Weights of a small mixture-of-experts language model, trained from scratch on English Wikipedia: a variant of Adam for the experts.
Below are experts of layer 3 (counted from 0) of a mixture-of-experts language model. Rows are named router (the router's row for the expert) and show model dimensions 0-159. Each number is 500 + 25 x the weight over its row's rms, rounded and kept within 0 to 999. Numbers have three digits each.
After each expert's rows: "comes after" lists some tokens at least twice as common just before its tokens as in all text; "gets" lists some tokens that make up at least twice as much of what it gets as of all text. This comes from a sample of Wikipedia text that the model never trained on. Tokens count by the router's weight.

# expert 54
router:499498529517526467506512521512490478532467516502530503513463491495463512494519461530486544485487505480462478527494493470495466492541528517497470493465539465490478522473518555490490527535516452473485501481526488485469484501470486466540486464499520484507492479528505490475541500491469500483514537511518483492462530447513484474473490521530511499530463514509530486491549492486504514502530479464487505576479451524515511515509463483463543541520521490475534518518488531544481465485530518
comes after: "|", " G", " J", " V", " D", " I"
gets: ",", " ", "on", "el", "in", "ot"

# expert 26
router:522488516520506498479461536500483479517491500472531520551478491482437486492539465515510526477536537476467500519460517484469485519552520531499471482480513491489516511483532503484459514522457494461466524493542441494495477504430474458527488463487517457488526457521497482522526482489502507448551522505499531474461500455443524514462485528525517502513496506521527519497500499480522518513483527497497511509477507485509516500502466463497500523520523520475502525518488525538517526493503476
comes after: " in", "|", "0", " and", " on", " to"
gets: " ", ".", "–", " d", " finished", " under"

# expert 238
router:514487563517503492536462525527486478524504530471506509507484460480505503530530475503512567503493508500461463501505480472493517525562501525484497480464540476490523507483511494484504504491490495476472518488531481469468509502458492486515534478448544514510508487543550501513503450480502527451526529550496501505499553467486523465478494542549511513527474512511517500450509514518526520523526518469496492497487484490534525520442475454488522530521519528491506523513496523509497498466511506
comes after: " the", "'s", " his", " their", " its", " The"
gets: " time", " years", " end", " death", " name", " year"

# expert 122
router:554468529511551509515474513542487494509504509474500514510456471485470525503535477511509520502524548471471470520460468472449468505508531520490491459465499465471540528479514533485496538503468466506498478473515459472519461487479467497508507492480518489526511463497517491533526487488471504476516533547504539479490510493454511479512458512528525532512478526492529482493534465479504511505514532463470504567484491515530531534483493475462541503516520488500525524514471538506491502477496498
comes after: " of", " on", " to", " from", " and", " for"
gets: " the", "The", " The", "the", "th", " Ch"

# expert 86
router:528491555466541507517488517533492492510477528507525548503486479483505503527536493558498514476501533455476503519487448468495497513553534497486497494466532471501528515489517529484461502507478497512498460491495462465485495474477485479533522487490530461503502461529505481493541474475470522482495515534536512482483504455484525465470482529506510528507453510495518502443527473465514497498522518454507462524468477515521539518479490466483539525539495506498512512514466519530453462487522495
comes after: " of", " in", " for", " by", " to", " from"
gets: " the", " The", " New", "The", " American", " National"

# expert 50
router:495504497482507476511470523529465492561477515508523518509522484505449519544503470499490570476528481486473484547492489498493492496531556501492468474478531473499503528497520537500490564522468458499448511497497453501504474514483503442490481473481533476527499470519503513496539486465448499475511532553510529502473519476448531495500496520518505511524465488504516514487555506476538490511507511500475492506483465519502529512450466493464524533521504514504516511535483514510507508468499494
comes after: "198", "194", "201", "200", "195", "197"
gets: "9", "8", "7", "2", "0", "6"

# expert 232
router:540487523497501459523490552514476503520459496491508492535462486472493554542520458492500514493512495499449489553477493495497503482513493503512507495460541502475499501497528519491450541511485498501507457468539464474487463504475497478510504472474495479543494491517512510516539470466468511454522489497523537482457508487487566511507489531515544500511467544493550532459501496487517555501526530464488478548491488511546520532479460486497517504511512511489521510530492510503469518484501481
comes after: " was", "-", "=", " a", " of", " H"
gets: " not", " |", "195", " David", " elected", " J"

# expert 21
router:480500515494510495518461508507487472511504544502520517519481489450480518511505487509506565464489515483490466529475515475493504516572497509496469466457545504506516498494479497489479503492483480465472510490502485488468494496447474491537508499452543479526477485562530498494517490488507520453533549530491519506494548468487477468497466529535523536537490513494511486454542487502526525523526502496472510487491483484505536517454470488441505517552500527470521509536491510533494510479527514
comes after: " in", " In", " the", "In", "202", "198"
gets: " order", "l", " addition", "4", "5", " War"

# expert 153
router:541461554504499482513450505532476498513482517474507499526497497494499528503536483501516519479506511451420510535476496469493485501521504487477479474462525481481500535472500550512450511508484480516481471504521498476479493512464491486516513468456533469513512521548512500514503468465482544497501504534533525474462495499491542480505481527521530541515462550515497520482507493500524511547518532514484476536453506488541514548492495469479529510535509511508521536511493530516507450489518485
comes after: " of", " in", " during", " for", " from", " on"
gets: " the", " his", " its", " their", " new", " Pl"

# expert 218
router:498500524516508507542474516500496494532496541479498516501500481507459532499519488544515531481499493470439522512501492489504507523547492537489472481493511481469514486456506529473493505527482475493462494501523469495480473499475509473531496484481551463528488489530515485486502521488513493484523516544508506479454498477493489500505462513507514536537494504505510524490495499454511500558520513458420503571447495524498531536462461480485497537521525526471545483527503555519521521461495486
comes after: "|", " in", " September", " May", " January", "'\n"
gets: " ", "bre", "he", "let", "00", " But"

# expert 236
router:514494491489514460519452548537498503510487527453509505528499500466442511489519457528536514476504553457482493519470483472456468526516497497478468509482532468481512505489544535449471515487512468472476485451556464485495468491487497497524508476501519484510542454524519487511517444472522510451515503523523477475471510493492514522502493522510541511527477530525530504486536500487507527528520520497465507535473494535486531513479473443468496517492510514489524513526488522514487509483501491
comes after: " |", ":", " on", " in", " of", "|"
gets: " ", " be", " they", " he", " him", " $"

# expert 66
router:552470539478516490536478528515474498522480522487520524484489489494461503492531481571510502525470495498432488527459452511482478522503560523472486493496512476493517510494512544483463506538451478479519495487531462503495476501510503489550533495496508477496507477513498478490523476490521539471533522513521518468523499485466500504473514507506525527529457556492497501460535510470546526489493534471455497536467485495518552521481470489489511522532499508520505512504461504516523522485507464
comes after: ".", "b", " M", "r", " to", " m"
gets: "et", "0", "ell", "ric", "un", "n"

# expert 118
router:517474501487525499510506518518490479527476500500531513533489486508493507540527447535521544483514523468483471534487467466466476510536514511474473492505529470489569555495520507495484510516479477518493468481501447473499491489502519466476509460463520475543482495513513497492513478472466492475516531534516545453521529470455540502479459511511524524510491517499541491506517475490506544532539536487464493521482474500530530519499491469473543512520490524485551518534459514516491482504530489
comes after: ",", " as", " was", " is", " and", " |"
gets: " the", " a", " an", " The", "The", " one"

# expert 155
router:501466514504516478486474553521470486521478512486509496509455475478482526506531462527516517489527535473489486523492478508502506496519525473512471470502529485494520521482562523484478552477467488466476479490513448502495454542504490490525536484442487490531525491498509467481501501488485512442530533520491549478511514507493490508478488514545500512536468540481509511492536511493522525508523537478501497535522501530532525541501462481453499528530497519510550521563500530492504539478505468
comes after: " was", " |", " were", "b", ".", "um"
gets: "h", "d", "p", "m", "red", "ed"

# expert 3
router:509482517504546480488487531511454450520463504469517521526461462502460519524549474514489501491504493479508503508503478525500444506491492498527469498492540501480504510469518538473467520549506448457474473459505473477471487512497497499505545473521517477530508496503509485514529480481487528458558481525502510492496516474501526498481482502524526499571446540501524538503495483504532518529533540511486504555480471494520538516496472494492508538511519509488521512528491549506458477484500509
comes after: " ", " W", " Z", "S", " S", " L"
gets: "en", "1", "et", "0", "4", "ie"

# expert 101
router:546466511497506494530488489522491498508499528507510551522478477489483534505518474532512520499508503467475502534492493484497479513531535528455481499490519468501550547479511497467470543519481463513500478467510449484469476515495478476514536482466527450509508508511516488504498505463463513479522527523520535465477531484482541475474470520518533532504476526522512511436514465476496499545546528513516462518461474472534510516491495463498518518547529520492527527516474513537481474467523482
comes after: ",", " is", " of", ".", " as", " with"
gets: " a", " the", " an", " The", "The", " A"

# expert 80
router:528471506521530484510481558524463457501483541488539546518494467487470535517518434504506535466518519470501465525470482503469450503500522517477479502486520501463507515478510490480459540516463505479481514468535490503493478526492490500518511459520502495547507512504524490501513477478490528462505519522497535473477525445497537458498484512509506513512471569482539482495521452496495537522534508502471514527487491487511547531495472497506479489518502554461511500525481511541495518496509481
comes after: " was", ",", " is", " and", ")", " It"
gets: " is", " was", " became", " has", " built", " are"

# expert 240
router:538465517483512481514431506506485494490486529490511536520472466489462501520553484546498510491491534472457478515442491494487476517548524505505467489451513429496531512489515539478501500539457473505474490477506489503478459499465476490496552469486506503516521460516515493514519488481482530493523504530493492485464507488461516464493468514532540523525472520536536527507528493505529501529511532472457509538470490513536538526496499491489538497523515493504517520519486505529475519482532479
comes after: " in", " of", " during", " at", " to", " from"
gets: " the", "\n\n", " |\n\n", ")\n\n", "The", ".\n\n"

# expert 243
router:548483507493523502509465519518490458506494507491526543523503488507473557518522473513513542522514511454463487523460477498478476509506520528471490480501522496471519513460540522443468547510482445504487469502530479479512504495454503468528518482475527452498504508506490491509505483486462519484531528533510512479501536474467486497486469537485530524507480526557511493495519465495497539526543512494458500534452486495536535541499482474464515513509504509465519527526479527541486501470498484
comes after: ")", ".", "1", "\"", "0", "2"
gets: " |", " a", " The", " A", " L", "The"

# expert 96
router:522492533468511465497461525519455507543483547486508503518489500498450534515504451496475553473499488488448477535432512510493488509499517544493475477478523511513518531497501526490486519544492494462478477521548432476494500510463508459560515482482514496504517465534483527499508481484473491456515519532488491487463494474467515487508491513496513494527486519511504514487520484505508492532493486471464518513497498510512536517455452501452512534497506519519513505513475534561494535472506506
comes after: "–", "200", "193", ".", " de", "d"
gets: "6", "0", "1", "2", "4", "7"

# expert 162
router:491497521444511480498495507532480474500493504503515513480503511498459496499564477577525493469502521469451490493480465517490469509518524514489495458476541503475546524504503547488466541481493470493485506489521456442485478483473491470549535496489483496496543448499503497515519484485515523490549499517512505472484506468485497494466478547523501520520476502525488524479544504474529529487480544483489505527494480521509553496490466464489499513552504507499544532542494508506490493466524510
comes after: " ", "ucc", "v", " Car", "ad", "–"
gets: "e", "ane", "20", "14", "13", "y"

# expert 195
router:513498546526530467510457521505452481515492503482495500535480478509465507517521492506480504515466496515451490544479465531465478530502542508492484510497542462487509490489501486490470516503476480501451503485521485500477499493495512491554500455467515511528521487507529481519560482460494503488496520515542485488492549445466535509497527554501516520541447545499526508457525503492501517499521537498478497523476471505523537544474455490502530558502527518519536515521497498496509507466522493
comes after: " H", " N", " Th", "H", "h", " h"
gets: "s", "um", "t", "ip", "ot", "am"

# expert 174
router:500448537500518477522490526532484447528455545499532507528514466467497511522513470535499512476549538465455483517487454491447481515495478513476472505467531471494510515490505527492459495517497487512488474464535472452495481515486479449521498495487541495509516432521502485488505501495494526471506536518479531467483545495507522495500452500517489492541491520519511537455503501487518480532536509462485503535493492519541531520496468494491481519531499531484519509531501506551473515486510496
comes after: " he", " |", ",", " who", " to", " He"
gets: " ", " living", " working", " met", " worked", " born"

# expert 199
router:491487531520537501493495535495469483518494526464504512492457451486470513493509498495518505478501549472484523529490464514478449505501480517478524490489498499461511512452498537469506500528476469471497481492492484481505487468479507494547548464507515480529501459525510497512537466464495512479535491532488494491489529486490496482481497533536554495508454542488519527498530497499523541523498554501473511542493470481554539506467452494434514515537478516518518516545489497501463486488532465
comes after: " ", " S", " Se", "S", "os", " P"
gets: "o", "p", "es", "s", "om", "le"

# expert 36
router:521472554508535509493493514516492489509486529498534541515492470482481529497551479503515513497518534446490508525492466460461483523534550488519466477443527446484522519475492519488490527496487491502498477493494491498477473501488478494508536495461501474511520485514512495491501488469471518471506494563505515474459528483481517478461464512522540530535468499506508519468512463476519504517507525473484478560446493489555532524492497483490529511528532520485540525531476503529464492480532484
comes after: " of", " in", " by", " to", " with", " for"
gets: " the", "The", " The", "the", " National", " South"

# expert 183
router:503473535509511455514457507501463498512499530477499489492481463481473521509509511480512543479494488499461478507503493501519487488517512519512506493492577479464505520502539552468492543501494490508459484492527498474441482483463486474488528456493529498505488485543494506527524474469463507496512510525536495490444508454496541505477480530533529532549466513510522534450497452498539509511529518480503471531467475481531533521468476500503512538517537499491533515528503518508468514459521493
comes after: " F", "4", "6", " E", " in", "3"
gets: " |", " May", " September", " December", " century", " East"

# expert 212
router:506525531512522461508470539523466485529500539499512516539489480459484516526508478497510512499536484499500498534455458466486458517505504502482484500469529484439529509478505497507462500534471487474470504513512488500490502529504514470525511473501502502502550515510534508501547475467529482469518525526510519460485519473463471478507484506500522493518462544488538501509532505491515535510485515484462473577478461470512536484486468462464504550510536531495540537518497483519486487449517515
comes after: " as", " P", " M", " when", " N", " m"
gets: " it", "o", "os", " they", " he", " well"